python train.py --n_layer=19 --d_model=128 --n_experts=16 --experts_per_token=2 --d_expert=128 --d_shared_expert=0 --activation="swiglu" --moe_layers=[1, 2, 3, 4, 5, 6, 7, 8, 9, 10, 11, 12, 13, 14, 15, 16, 17, 18] --router_score="sigmoid" --normalize_top_k=true --routed_scale=1.41 --balance_loss=0.000225 --balance_bias=true --router_bias=true --init_std_router=0.0205 --lr_router=0.000846 --vocab_size=8192 --norm="rmsnorm" --norm_eps=1e-06 --tie_embeddings="early" --optimizer="muon_variant" --lr=0.00324 --beta1=0.95 --batch_tokens=[65536, 131072, 262144] --seq_len=768 --train_tokens=843500000 --steps=6629 --dataset="wikipedia_en"
Below are experts of layer 14 (counted from 0) of a mixture-of-experts language model. Rows are named router (the router's row for the expert), gate (a neuron's input weights, with its number), up (a neuron's input weights, with its number) and show model dimensions 0-127. Each number is 500 + 50 x the weight over its row's rms, rounded and kept within 0 to 999. Numbers have three digits each.
Before each expert's rows: "gets" lists some tokens that make up at least twice as much of what it gets as of all text. This comes from a sample of Wikipedia text that the model never trained on. Tokens count by the router's weight.

# expert 0
gets: " in", " of", " to", " for", " on", " with"
router:484444538553494529424509553507525527454514418465485444490531547484498523586512390414536499566419444481514460542490551507507457430530529525645540620520520580497437519483514507458485524541563486510532409580544510477454432582389597528543474509530498497471526481538475434544538412513553611500549505614526490473582464511521469575438505528493568445506494591486407567487499522433541465463486
gate0:463569566580461490507584540479636562475478500508475529529455524490486536484533387487502463445462457487432448576434527485465570477527576545515467543425499546413614512530518506479471462461525447512565504474493472423512454531371561434494488558460580452503512599411451322509445473460519564535611473502545442495530526493557465577524516495495505532512561469473483521488544449469524495557474
up0:533521519498473543508539509478446536443568478495504404436386519438397526523429525434380504521494414552536432514622465490445499626504433534526550484512489434444591489509581519477469482412434485569487460493558492423496525545492445407538522534478423389484453534471488541515492472459425555459572422494485493475448468458528426529555518451459454505441424593453505504537509474493568550512509
gate1:583397509618487489563559485381535498523469437444469563430553491493441437561465533474566445533480477526558468470500458485561509563441431545525520496524539553458450584611538484600440494505474519476457461455472474459459421528547586548471477555463537532521604519543446449556449426506510449458519557559426439470504511589561546562515454534565477455439537503466435623471448517494497489530511
up1:529536524559474572502485488417502513509439435446412485547542524501524416422532517528486574539452465569480474573556462505458514584495431528412507450431528530502493521521459512439521454557487576537456548375538520551463437528448579563488573438486485547446551507486523473421473662486455513527433496526448422428529504488498507457410492489576502510425460439573476578455482464551521499469636
gate2:506493546566486466507467481518558486450514506439497516582499535528480452418438471408490416555518477443450498500444491477442487427422536488563549581463486582601506401505495516509472457500515473439557483476452495479440453570585489487462470490498605429457510490509466568563361475442489532385398429546490582464552507496491520495519565432526449467617472528586589549427493472506427463470491
up2:537545503561481498481531470468347435549485526493348491588476448509531574514526632613504466490453525513442491522460533533523573569439455517532565476471486492536436525562488408460557551507503547558532518503541541450440423400491510505474543499558442480561451495506470546473493546590470462505551417406434528590537399562451498558490534495450545521497534517529437459561531443473516478551459
gate3:578500447516522563512474578498475422439403503580456445564498523477500521532543514433484493456525498614557516509570515503464418523468453505473459547516518584503419491511568529437488479539468438405510520483605482515507448511428601482490511472387487445555505562587474520558476466525482536457464448553509557472464437447587518450435501506503493421540486481419451560535582367475509385434445
up3:496545527478480409467603408580569531429487595457485501511426500514523570542551484438473536580564521402451440432489523517498510506450501524556550555486458452553542482583488522438549565488504476588446528520492549512401538572548577534550520440528587502542528564449476489507493481547473603406492538540613497542542503493472516567453486446419419523512572487506429513465582608500443494516501
gate4:423472469561446528521515434452529464509537526496525481546569597442517437520491470498569512531483425506440547455575565533501535432538451540404578525505537513475460498562559459431523485579541463544516607489471555539526417482584546490355536550469521467475485475441515577516577440467528480544524541555493478557555472463598396498557421537513507547512486453603412463449408498587495533470456
up4:502511423463464518516402497456496506457464528436484489534603418557508453449465533561607483546434496519423481476480475545494480536546461514481567439582547492485544563504569515442557481506530420545590445540499439538419495593457501575474316501523488563531518590514544554402507503432552533496443444508493503576531587521527465429533533520478511555538516569430529543481512543546438524423556
gate5:484526423488568515438477542483583501431505517501464445426464465359445527439626507434520415592395456510564512472468455473458495506531447485476505548465431530540551567398472537536593465429465505472461564538434506561430488533530485452439446389486458461461523493475576491579470428495575591509553496537469446513532582462469507543440476531494446461484486501508479569523570424501506553431499
up5:463513467454491531425443539520609521424448564540475555549534446480460495502582481536517540489569528471430451456518357515435561488558466500446483507527577483422433462461467465523529469504482412488495551475437493575551593400416546550518478525456470442497518486487552530534420563451491621589523594486486431503509549438549505554442475534534439498445515468494545452449488615474539498450591
gate6:472456463529450571505538578539459554510549478457552492533520522447482516493480506569566512535520457521538405463553540500478486556540500562668593574537465521542505541525458598397420522527501463544557467495448485477580422494448458594466485409447487407417479511517485558447484536499466505536482457477451422518530440420433557533414530510430500540434552552405473546499454526417528465545567
up6:456533562468526559472568560508491558434470560494555439453501436470433582468436597462558501487499535448466490607517528473582542438481585493407437533485532423496551532546492512515462430480458614559455438578468560496511410526585482510547559556535490462497506479536566520496571553460437492484486544544558506460561459451515397513529469553531448400475570468397488453493450424462579467497558
gate7:483538453462543563510477551531522388497529463531484513481466519565485462525469445473496533473525513485537551466538589491558474490536448564532514665515540486492475485443517561479557474519572548539593499558565538452473591519432597516605464437535460446529485473478476505565591463448465527500509375578537551412504343495521519487502410514465601439504486535442459505455503565443488486437551
up7:475496548497423523535544525609404474520515411516407496468431530500530500538516476482494524426461535472549470435524421478445523545598444524483502537501563522544525460507444470505503421487428563454513541528581491480391521444418495618520446475550484560446450513503443500606528518405362486538432459470470511431417456436504474514509418452561471378490507496439523579469536524485510473568516
gate8:507452463505558525409375499532543569473584470520458502501412471461496450438493483463553520535477543431482592442522528439608420613521455522501520433437456434411402517550522515486557431524549483446558435627457482514475448516439490456464480510483439477521499517525506559518485485489534493415560462509489485524556431387529482639446541527550529496465476533436502484559556441471501457447437
up8:521556495563504529569509457551475537482411604514501496482461524579455510480480605526453545578494511568517517612535500614512485477520598499504454458544551473477547600468543636525466579495536513494487510503398530531546462469513516586545509488422487481481397483484496480499488489411513486515538485384525544495487314571587494536448503543480517497403507449495492501480501492565487502576549
gate9:528557456448590469402417513477553456440559492475530442480485518427349516489578477495512579555530508471527549566437467436446507468484504546511476611457429480455424510517445342544592506509575538470448479478463486511518539470399505465541438482463452501503412397536461492520510464540606440455552515450502489524512468523518475523594510550518542533469568508573479436523540515515443532455562
up9:458416489419494560535453534569536427573558522467618395542497441544523486487468541505458499473458499475509433501530521422618488486505506469534567452420545533517493526525548542529528485490450500460471659493428450541525533626529530406516530502541444441402550514549585521467520430586526507515426381536483427458512538571482492480513494533497473576496470447497455516541581427509555539500492
gate10:560485546597571434448415489399466565496578485586478496483498490506489495605567563504506524501461454507513496486543549481577532487474457424506556532434515466540437556466473441532477490503477449427524572487428479571481371426414491508485469473484552529528491474553591523496580409524518582444559491482524486543568585570510483521518477523532613594513456495437559486590471474508511434609546
up10:551455451602466485386494541471487479463509401446543480433481360455416449529529514483658468417530467488500482511501541538499443411420466435500452576490524528486561445522529520566470520565480457501459590527476579527515467545503545576497515509509593478471493475483563465494568485490490472470462430470499487492477547454507516474579537451520577505560504443439503544540435427579614387498513
gate11:525538506496485447448529458462509506480407442503510485535550458492472428474526520407503471539520450538524575585506586509473506547508520433532550598405529499457523411598536420434561515588494537494492486442596544462480425487427459453468561490463566364528518400532436500436524452561417576511576502623486427480501559428464464480561462460544480551466509441454448580476497514489475499463486
up11:519485521456520534487429512550497402530491578570457486478531554581551511517488557445449457519468576513549493464461468600429462480484370565502474479464496529490576503629564544471439472495452411437493466507435518403535526562380518537533496593578470512530513603389412588493461513563549503512455489490507550463583508493578465453563507560514488548502463521532511522473607551543527487521509
gate12:525552474447530455532524568522554546497429491568498538530444505381464477471521528521490547509491592519473463602566557568421536458519415527501509434600498509480442467526499527504426565460567503459559523547469506421490413509479510553440467421458544561502472460485531577460541520505462414506463516360549583482515586543624520525554440520420450527529460451493518492409441492503620542535483
up12:467496454505521513490521393500514484417500546524507559486472458529475548553403467555556492500453461552554492439535500491506538553481483529546463455491515468506338434568546498517470480523403520539569404453606423597470561520546528587534469574464543575448524447439484513524452515502409461454508488481504458470384485483594473454623544526399481538516557514526493495555478482386457551519544
gate13:469483529438564513429470538464546567504515550422428536468492488468584517558608504512464506450408465451590458544494507557435490556561461575566544501470390408570507552519505443570420477456523598491579475484541437550598509501494539484535526543592481459514419581485481578524498560553525557446461497517494585414531466495542490502463469463415561445454492473452480533525469417531479428439445
up13:544507520522553554497461549526558495502443450480437548426503570539572448509507524483431465482509542486515501512557493451602528514607501476458485439518491506513516550429510386521480504455495603441520540479483587441671520400479475471514479452428494401516556463508509505432420514523542582549436486552417471402585429469397483543463434545485480427509519564544464521571509541471453460488558
gate14:521533491515451498554473556482452502514474527522526487494537576440514489571556519517521448527458469537495435484436570507543461439384549491451524531545509567508458528542518447616520484530524479529527390451518458566509476525531449528453469473490574520545515436504479585566569467405596527470455483500533502495665561532511461366448539493554472514649575561551456613526465525517473504570547
up14:507473519573458568377344446518452475515512533503524482483518484472548489472499511555485537458505495560464549542529459460385494503443541444518541445433444504496548509536474478470596434543515481591474504493506490509457452471620550429543422456544481520454491578450465474587502664480454530492420467451463514442502535555541602574559590446501485586495447523488493471511496484385460528492488
gate15:457495576555433506553381557406426463460515499505571458472534578459463462475512508523459504468476499577465514540585503491491471515465456434572467539527537501601476573477412500458460506545567602404478388499523574518535512468496428504531539530470532569544473594437519497548554538513485563483448517569596596417493422548551497556487487466617509440439478553504498547486568498511499448422527
up15:557500574575403497539396478517483560492521408542520494536534494521523446583557506512522521476412472460512454478516497509471488556560502576430516479566454497500489438565403378497548533578503509532527493383602471424533486578584457430549477522575472575479540550485526503556551500438500532448593529457465463528469424518568578546571585428488491466470469531568459414515510472454539437473544
gate16:506426473501442565437578553567514564483566485441458488523511527532494490504498491460451497470571539442562443475537513615450562528525534513529490458427542517578472489437529561415514622436480426471495399491555553533462487508492612508490460503447555536501639466563480418476487514530508518432566483448526513524571499525583423540515571486460448395526540524432522521409531500383516530567525
up16:500575475533495507508598517428453498536511511478538513499528607442443536470540477535566508570523494567415455534530502453501419455530558484441530562518536445459481571510510435550525506646490461499556492384477554580515548457578496492449461571511452522537452550521477511523526519465516395505479498564446542437476426439464546497483506600411571584546529416518512388428434447589545537471536
gate17:426603385628516494530517419518572561412523503512447576490519577378518389470562560509452508459503507552559489544518510514595499472546505485526546448523431494528449477531509487523444442437541505513559553461440457490510449479515468474627484481511407545528520464523471529504520473476422531439537485477625510516506463472520561381445552506520543461503405513449408465495502546474574493445502
up17:517566437382278390433554380504478489591572478527518496572504463586521479649411508545498500523581531465518475467503541470462523519584461528476451479442491534455536606479524495527499490409537479504515512447484564449478494578494504507464546495423459467478500489510538409478496552503519474568558477438536467472506456526493524520595514526470502536506450528556485536521521562464469470520512
gate18:567551475532454515415485333438558532456522516522491548493507468538448472432553459446513497483419485430481565385465488487443522468568519507498437415478515495419434515512474564557527503509532546416467464452493569443433461566438546660557475440529537544408449553492428435544507500511435422510486506457503534498518407540462486557528409487430518509438486545526492445519570555524520495465448
up18:484432485464538459524523455627440478457483548539470487516479543428511521415586497580452419480533565514458504589574491486530552527504512517502441529498564499581664457434548521544458569521448419448499449547480438410567397426524398455506545453504551532532474518473544415449448509483456463451527494487559508531501582476514509485420444452438411511506503416495515407438476535511490500551514
gate19:474517589556514460552458529546489511502527568484466522584564505540550514543552497505585457553455488446530523562436489435505531426588568561554477525475471498454539490565585535433498577560513528446566505562566521443539465554532548490481576488486566547486521392497509497419590481605607525472479476557468474456510413526577458547561538488601480509494450469415457571431522511646526472517493
up19:453561562476624641460402544564470547441545467467433525579500359510435541487453499483458522489501595513505547475537435451546451443519523555573561505470601526529473487486480522442583516478478419502518562390535523542428516471563467460552493474475579427478458481442463512580428460469452463436460476476483468506485538499516597544514457486547534560481499482525452397455502550532444542538488
gate20:513490459394545450495448453466524500476528483464491526543401441485517494517519517458516440593512545467493526527549441462439536500488529515547489597485591445456524475479463454401515596531545467526439438499478466637417503469549469505432362560569599460511460492527476396557505456548554584559505541592493470438461530500481446458487488520522470491602520508513506509572431412522434473406554
up20:447486480514498520453448460405512543490416569461500444451450511490539527489518548512559533518457486574454498484507450504542535457508578496483397465470419397558549531454459458458413513591494594659373505519499446378490530421524557552577505459444405522536514523543494505499539496465446519527539557489515456526465492499512471560547677494474509436479472491463465446536555519456443517500533
gate21:554465476539493465529542588555415405489520471445491496551515553509577457510526418490514474408435417554570555512520527415470508471421571565521484508515549565509470474549455462546542444603540518465433536547427456487452407439490520515481418560554548461522543451588543535468536434454579498520498465540519515416604501475453475617513476509366483487543563470446482419501513480474476480437432
up21:494409461587486494442439438418460522488411508552464558481471522528495474505534525575553541453428611573517463480528580568497462455575513507551630457517422560576454509466464494467542483572558492513516492475501625461464477450550422421499493553445529440372499440541591464383528506620502531486477562465486513573449505473501460520529509510507495547523534489556427543523465518562546484470482
gate22:474512538486478445453508490450423565497530589395597480480527497490510503515490435461569460547495461537402461457481509492546471543522532565403536616528486491399538488530478473454479456566544533517489456499562469535445384402444499520455453367589497522473496465475525459524579467554576560418489452565570482448487515501434535424532519427532527470493524446585432551496442503553531401478564
up22:570524453543446402514528581514534488528502542540537441527627469456558554521435546476501456495492446408475410403555507406478458500433475501533441531504512521478475561596404497445477558525499458485468619467461571412589524456499501511531556577471483549506510608527507446420485543558446424573543494509474554523438512492514594552517525459537468464592489471495451471468491488618497507563498
gate23:533468573528508550487511512395432488457520497431528445470541502463507552453559492480462624514474529543491473537589418549439572492490461442479506564544424533462500490466520521497490384497580430470527420596426495541455431550517519496480553535493509511494592450422390475480516413467517534551531551442486510449503513586616466497489578563480445514554473503509382503438479427503549545599567
up23:485548438455526486452636564473505567505494515568426432536443528574610434552513557387400345425525586518442546450462481455512432523493500485420521620512499494463559577519511491476451474468503440527529517520509547457540515568559516478483538492458490524520470515462440470493460487559551537510551532520399531567462526489555572447431466488541427536502525530477483550503528437452581544444556
gate24:643461521545551560437513544529477496493502585505487421578541539470468487487456455550567475571520523502456487608506491589510497458433456472497485488456600444535404493496466473523540487574452492463540452510502552447436486486569530511524575447463484581498551482537546515496492453527555572614536524612504459532481511439539496485601563547447559452482477521424470474487487438496622518398379
up24:486566524545479576387497379402423463515514543484501435535517515521394448453443499586473540440505555511508427503501403451597526530564492491465533464540511421483540465503479482524456476492537549466543399481532513539493574478582434509466500574452373562469498487559395483484501516423419537485490428440458535510504431505601426502556452568461530445502464558585512520551505549483500503434495
gate25:576526497469379540436518572631531411473443512523461456494501500562526574476458535517490475506462506486561489547475609494447403481533505576570418531489524525453594508473449536452538497510590494467544515481475489456544459414494420463452502429481504487463483523439553396471476570525437490591451567532490496479465437453488440510537504446460554447540562425490546546465574342456523518446489
up25:475503482460479462489370515428564605476468534501509450479512496534473382445530460501482593493544515445499553435423437469468525573429467425546557394484362513545454503467455496538504545425512481493531564460455495487533490515553554469544440544455461561497534437522543461520582553572494506512387503511448499556480519389614541469498586454454457521499443431481506473503498480579437456524588
gate26:528465507537482538522480472480545430468467584471472492476563527409385401561623550429535519503486451504456521430566467516444505427422547449480460463539529557466430530500544522499457529548588413491466448446564529486491374466471640601529544553566521582465469501447464499526552535456452515483510486586503536491540507544517489553523416609570558512478518553512585497479502556525546541532522
up26:558446385481527522520528427361545503583538474579412542524419550537514476513520441574444601585463531418513549515426468553537532557452517582605487460522452412388469490451501430511471475569522536501577437482549587419454481535569464555485556481539517528508491522519520509502454429498489465572437545567559530472538518504511479466505490523533509493480547540531513536493470473573453475373461
gate27:453542447474553526493443526600455519473527443531491539485522458532442446521485459566557521503397463486529543470573556478552553537498464568517516565467395516534408380558468551563346505470526466510475488501535491563481460586502544493559538543519624475389494525396544494401558480504496555565500532467478448492517506460507571564399575453556485455559496480475535589525500476517515578472513
up27:440442556410534491528535502561439512482581550513579462479480482382387569505424530504478412488472585544434420428542445428522536486543507507451525433484511529450502436513517489413414536456506483532441514490484483391469546482480514547591439457550452426522448549516505530518529559508479508505536480533411474531510535546433540488520520531519548506361421548529496528587520364430498567490502
gate28:461504494429482397472484552540528463462541472536464455538584521541442551489549389496530416456380418555599552389498434512550519452360500508500520598504420482504445562469468491451483527521565506445537446509542482508500607471432578518470463477502501598503463527520482473568436478548512541487587462512535519463566443484478468466510595470487504477586460522464588522517460438436480459475576
up28:510433480507434459521393569430638507501580448441486430527574515484454542583638462532532486609412587466505497425488498531507503490498470542497494521507450473553561475520508544518451441531523511567522566516509535551514565479513523507497504455455500495546465579465468428556457448568471464451607518464506504489515432462457436496497448403481505572533564550497515491656488523434486409568507
gate29:500498534442572465506476586485439490527567495494460544474564486502449464613577439494524392542446538421489524422542531550494506489453482567510435556523482572515526470452401522432443502522469438505367432514442573469535502402486537484487568491532591487474495387416489446372517539504478523511534512549433570450447491478503454509430506568503572482495456582497427521581527481496524503397521
up29:480486483578561497525565523486583560556475476523539502554499511443508518520427557423543483465444486530562537423545507560403548591458491484484515463481460476491532495550571531460431414586408481553407536505425590474403492519496463570423491463532478577507380491516532486544470567481407469380470474589518567544498501582502518543497543560539460446526422538520559592470482549504547554519443
gate30:406557445549518558565497518560464421504478510508480488430456513494579598531564447508544489457458521584554445463507512400546438455460517577630550489539469475547566485526426534532407478522497544578442507461545449513507554584501554562537491515577551595516598477488428507468518472534547557573489525475473421501490476540445426455486431498474527422494431552565502543411512556491590463462567
up30:517463452571546479513471475455558434428599537526442401468545576531514503524466390530549496475576519476534522535520492490586477456408585552521504483479479479476477484611519568514492499546489496515468404510513482509452577427589519450489524546568543481497526527492553416451427420471531500493482432476523497477450516494513460336510485400542404468509502586471570561423524471460407456439436
gate31:438510514574458513519523534469474520570560497468561550467541548500456526543565495529619498560381459504430467500496508551451547524546449542399492601510472458534521463505467467549474473403549459414491464553478397471532567590494504468423484478571520524485518513504460432516484421552540477427580520570522514459527479438447436457473561507537520457479447602489555604501495362573445412500524
up31:604525450466498425510470452448504531443545540525514423550579539496457489542469562536407615543433535518505559438460479475509467464513453403526466498576510475516436540436529526431501524566483498501454563481457502450504427493499583548496562524470480500485459336420570643509494573506624543491510537560437454496461446498509468492519488419516433513483493416556397446526545521450496520464512
gate32:465510504478493449527527581431516595494604487481449519472493451397400498501489445509528422604492459551542462542520610471515483496526474419558503468443554566473574479515520585491539524488505486509448538492553487525470435477482531560412458492508430506421504425482513425542567491538529557476550580463552481418546482404538512617489556456543476520426510512467599537532366493491499427586555
up32:512527425455551472496565569439552500571565458456431448450498530492510581585386519415509564566501396426428503483566561503504539540443522516575493498515509572509586563545465495499497448446444591433519457448526501525521515434447519514508553471520537447521544503583444512445573520478532519538537543576463572554579471500402536517462536484577511521527501554512417444470372477534516497525620
gate33:476433512520459428441474482466561543515561484502546475503504441461448498552587526421559409492477486487528534371472457548534542487434568415473464523488467440507468533490506502552631437545497511384585448436512570517494432525476550535472495465488534501484472454512515550625493455586476532460468524544511533566573545436501589498534519512608560446470486569485402561521517484416522437385491
up33:478504453535494477536468414446493458536493476491433542486518560486455418408531576544491550462532516520469504561525467518504509556549465452468547413365511507468421495432522466527484381528502454504449513423584462487456444437541500591593500498453501510438470580503507435636510509436474514511552568551498488458489428508479521483564434464489375430428438476447503480413500574534504589476592
gate34:456491461475494519561480494537481433542493444471476510472501554614522437532557446533579583541398448497510518504513447514488528452515548461524491476470624494525524522485491453513482545538447455504508439507567450508491443539394498552527514493573513478392596471486514540507537497363586540503434576515503490447509476493520597576421457474432519388534588520504589618356484509497534497487525
up34:559450462449481478437538489488578476457486415524553482544480540441453543451458543500497391426592534461573476589545539473512427605511501402586494415429560423485514442419462563551579527483495522475415479461495539414479512411503553481537445513484564523522482504519480545570417507496424518522512521524406548512506518448471473585492599450502532534515472438448448426529524434442555591492529
gate35:519525470463464573563581576480564533514536522465562414402527539526427401533528488509391545572501535516552497568487554532488489494466534503512423487448449493465545534455393553567426518480598486546484438559568473533503412487502507507500402508512585433554573522501562417573500523580551497471553525508539527467586535460499515602485574432503553530563381545497512515481506527576491485548438
up35:476513545523519452574447515451539524503501434478419562581544470499505493502524384552552548513481514542554475510549431531507411403427535552539481448361468563494524479490531533526496490508562491507490512441525503488445595514489518440488441437549469536547467532505482429493526397507504509567491420368419571414552533480466525507573541448485535488482431553560497398509464457526540344578507
gate36:427528501580563555506461467548394572528506510501472477492611405383567502516526533458581514472388529490533477511490523530401541503469574478564618472555491490524541565498512489456513517476520515520594508565514475472480469524506522432613510473480416548462504464588428402470529421526494490523542516425548459437565488575440414545556532585525483594467511512496517440489501509561480528440568
up36:520527539467530393405581527524528465559481466520564504502489545552489536546588517530475473542548544509488501462507462497552412474548512529457428480475496444477551611400523468456543468500557465567489542461567502610519490571493524504372501509576502510447530503469507525508482583393475373433539568546447583554393505423524571543510487476523502530450482522595503556572551530520440400519472
gate37:472492485489573603485544599464599544506480525486473463574566496412567493508552476500597511524544529490574498505557511548487460472533442523518498425479493460558525440496512530505546491522481462486435376414445415457515519552459611482483403504507553519465616541588481531565415463539533502490571573577457487504543541458459591506439542599512506467527420547567471560457512492470526392521541
up37:425457466508517378497556517565486523554514454508526490517523449526514594574510531479515531550501521429419488467461420580504471502421586386492570479446507518445544534510460506464547439437463542448553521457513465445401533571440474496496435461506484448529423465431566498484541564394460431490367476457526458446429572608516597523446503456478539534516502547534498545483438538526419483429532
gate38:581494467431458531470581484452506478539471419597528509409438548436434443540390522551568492509464504479557477624438436522413529445480474511489503454479501492527469527537433529432422464489511493487524517525501515434437505526473595383492601485463534540455533610436489526581577477548410561481493537559506556458526555523534492524566459499459429489530535496543400485427481481467570455572449
up38:422526454412468418506490482570464539467567609509562499419595506498341526460571528491522502523549471515483495480498450516506393479637439540490394498551379567419472472506502475529480466521486464504438473470491460511564489489475454527623473467468441470489500419480463484458438525527577513540507571458459510491464454513535503491429497589489533483510503551461551604444500454507483568458595
gate39:581522427566530538544546538533531448495483479454513493453487529573485413449565462479456543537461491496523594532474502415460525653532467481598541610536513554519465573465526544543517468483430514472488512423518454432495382510446497484421507442403539449464422490445526442494531548503556590538491575433492460547542418555475375516476441471524534497460479502432410535503527468472555520421484
up39:507536475461542438560484507501579458483509505439512491485524581545455560455611478453524466483455480447534556445521433465452424528533492477513543545458484511495389530385472517438604496549523462470467452489563517476399436537479519418486440498458473474359426441470520523534596495485491564544527515443497447457472497516410399469564451462576469461474469451470437532567374468529583527521577
gate40:374620513506531455544584511437482526515467427544514455530527529498555568496468434544530563494458481432559468579455586500526517507484597496472548507603495520444466511538452527511415477501565452469538510495350474530526539597518479489531507602469437530423497472443508526591472527436537472501487545494476580446488555416502537434500500494619585462500548554513522447507575506478479385499537
up40:446482517425543572566497505513513633524532482428442470392531502473469506544412409534602494488588489530535578456556398530414413471523526447531484441463488495486481505615458509483530517504492373362486502491546598421512511540507495497470536446540528610486429467504476518533525429481413447481467513480444494562533478562398490508510428496480511445477418506515457473503466472450489524469485
gate41:506471533604410483483545623528497525500499500490532495457543528511495611551467531477504467468469555527548612515398453470483466466396494507660502542510479446480486497490509587525497493495428469525518481500484439442478533523475428488637531473518518499517576518480494528621529460504397575425474490467521564566534575526475501459528473520497634540558466469549578496553487609568532493508472
up41:524540524457497534507568572479552459495468501424577480535550589455577492530529383425519504540397469544503536484488516540535438417499486410426467528524537550492504446474572571455551488503424590506539405391631518546591640536527524536549497572585451498514487530499517492517486494528516526520434446530448470485607509533568518479558472515521454429508474557466563557524510540477493472410526
gate42:560467489499459440473552472454516505564479514525565487548515400504509450494470485449470551568403439466478588476511460349479478527461525465576503424405478450474454450538479509468468488530510515499520518456483458514395477453443460548552590484472432570446479451438522546502511598424439467536547501437445552566519486601568526513499498523588463459395559481512467503522535463607558399396505
up42:481509515565523581440563460495474496571481523488413472508556458509445570541407454463556539496491455509589499399511614401499433555541515527469532573461401548459457524482450538508457455536531493432518455510487518493448405472478506554509491495486526432471440500458537392442462511445416626557453505516448549444496608628491494528460480447456548518439580491495439563475567487501531532437449
gate43:486556546585511561464491565482579553470485541497502513463588453506463543580464508490540437484469496566565452508518534516512471417508508545458552553484430437471432487511430550526451568489587477465502516490438543512595607476494487444579623506517531429516453530400434531537534512525471472459435396551543508502513456372494384482506540552516464540433483494486499567376496408522543461574536
up43:403476538510445500420430572550542466488559504478545492494467451567524448573471529505436488447431491451509446406459480516548424514469493460435492549574553496559534491495465608539453568555571441518529499541517664476534572525453473467447536514594483404592511468552475535507501407523504462442437522510520452436483505534672552468430512472488532515464406530456459524507504517514543520524448
gate44:446497476532474472543548448452545534523483440447555546529523530421409486413565495429429540566389568556524549523471420477609457511452493405502529510546514495433461471534520493546450457481451532565484453497497413488492490501516519514549520489486412485434580436572472471508520501435508540466600523506444498465485455447378498483458491509543535455403389569450432479352481548472477504514587
up44:504422486534437568471462523493443498565538521502387543441565491478581499489528529434482511477465484550571459442446547467490473491522453545519439440524443510551480529453450533362495539565449506519543534474462545489511465505454620485569591579437499480460492481431555454415493534460381463561491507463465548495409496465580428530444422483447621485517427576419456548523492491598478473533469
gate45:531418444444517479575432463500549531475528513535545483399421590448494561405526441525502475418474534492540525577533492482462517561624479547516520546496519510594535463427567519461567606523444531529462566497445435421539563500483540499479520462451498463552453503367505524519451429415422541485487516518526472461525562462562455445515547446551477450527453466541536606564460556414449454517457
up45:488433502461436557470521489501516397583576563588517560390510554510559304468418472519560489468563519504433524499524517480444507475467442549526422529494467531498524524500483589505492405417411493463543487458478550561523548439520490486487496476506603484500503597545536560487612535547535443517510504499430472553416516418493471488490514541511543494532512405595510517494557494554533435541541
gate46:533535424541530448492450554531360521522499464441563499605540513490606539478479462465511461515482526478613501564398627488480560476519454519498533573448528487480536511516466516475504505615517542457462508525491412494512433576329519543509490502527509550474522507487482400544543451554494583542477452528546507433492493538435466556417621500490583557506532448539473527457527550462489459515562
up46:565551525438460543452502498521530564490538574498523563427515418492477597493487508626482493500547531540474566511620616418532474431492520488543465424537547449522523540431504478571445457521525534479442596527574486486465452487516541620537511600439530454477540545556510513493511454559447454472412478555552458512493460448527446482521529597563401443423424449514588520486449508449470476511455
gate47:537487477499467460523493508589526533453463503486508487474455579527448526562468461525499504584534572457524514489470479591492478509513494496566506643535498443401443469482461577563481469461664448489415455520522482473413538525462557383549542442516540518451537524443583465497551606479482552467408459595546501543465430489499391481512449512588509490494470578488526568478493598508483579503538
up47:515600460516444505540438468418486445520592566449438489479553497475488539550453485543461529498502522449412584588517499454484544468476417374492482450407560534401482510512419454558555557608481479519514535611440431538505503461575475583472476450397474585505461513487452486542526556482543455528523495554485510442503400459507455490489475618468507473536489581565518495483432543568476501562485
gate48:503475485521581515519477584509458404465500557498440436476522448471471501551563498487488502487463574465513463536495439462527540517513518551463489513511444551416435417496440455437547378527557501463522450475474442488487530339411461429552512595605534453517518442458469443531519494519463572436556445475519547475469486460549538470502443436460531452504676507498496484383440496495590473441529
up48:453512445585495508439492540396536517520512577477525557478496538492499485573476468454514419476409527491584448443576480461480501520470505478506511534531487490506479509447581522467594409569537601534528573458489488587421555522556461452569496476538452627465376429489451489491516520477463439530478511466567528563545537434426379419506447541543444471448513533519563530471447573553593520476437
gate49:484420503530439482486407533595482551456477466412624557567440549508506535515483495468576511436475512463502552554531422519576523547532607457585524561508557600511494439550475500458570598504466654545454529545472479515484465585489504473447499501419592465473395591467494513433495498532528486529467554459445543471479549491462554500411460490559554559482480426509495483436517423491515496530504
up49:522567484485498554485535475482529384578494560485495523535432431532440468460497606483498505555541556496391523508479423414456553515468439565485468508478439437530518506535535624570569529463478509517457562476486547526498554537519471570491482390525517418517548426550526640428484463498559573532500483604538456522575488538517365548519547507451447490540494468556556500476537508495453439590453
gate50:532594495490439493477501535523552504522527508460491432479497573508450496502534422543493486617457482495552541561477520505525530531406533530534496546527477481584503435431446481474496531563477502578447587554520454550564490567450534534557424424619460473550584530581453578481458482492544572485492453462466460504590616473466473529543529408447584535555493549404511488447473456428619435460561
up50:542583537561398443528517502543526585558491487480403503497535487506528515459456460599429494523488359545506538455443491524525521513486638505522477451525552544435492517457493482473499485474512479464499451540450495537398438438542584516505548492606596597529534602500443486488379493484461545436413508548485461544596516436408516509501484529502512461460580525472470483566525448525526470402541
gate51:436502491576570514457507548502457547484449549464486473532468489520488586407571507464428360576419552534502543570399584577587508477525548524580575524427593523534494511579510482504469459481472503582472543524427476529559525495545514566526463472434553434560527486454507435495484490582466579557472533489444467587598493518565453597507440386515464428462510556489450496521500491490517501481477
up51:510501522455469464533459541429512577524481516540466585416529508526444433395496505525594519403520516541555542472466436504497415512481513564495494431459510492412488502493541544526495481493493578395411471445383531532496616527510444570556438443456615483447487539514472499532500462540552504485405516434505489497484477520396420447478509639444538516440466422554505487464425447453482428473482
gate52:453506477494565602478501494535507414365510512434508492510481580463483456643435511457451360455548516435542484474517480495629549413517539440378493470544527469527548480534534539497437589489589445486504488497517551496543496490427513531411535576591518444500461477484515532517523466573585524505526503486557565569500463487499511536556497560565511463485525573532481496583539476526502396458547
up52:521425546434559530515454432483534567522462549484567458481530491461542560351591383451504572528568503538497441538427460546518517492419449533427512483534513471500443414468493515551501484443456555531514509491428509483533459488481416539468493447433466421472477511622473465486473598564618536460504421564488462521489564566483559494467441444473492508489505443512513443405468507570445607552488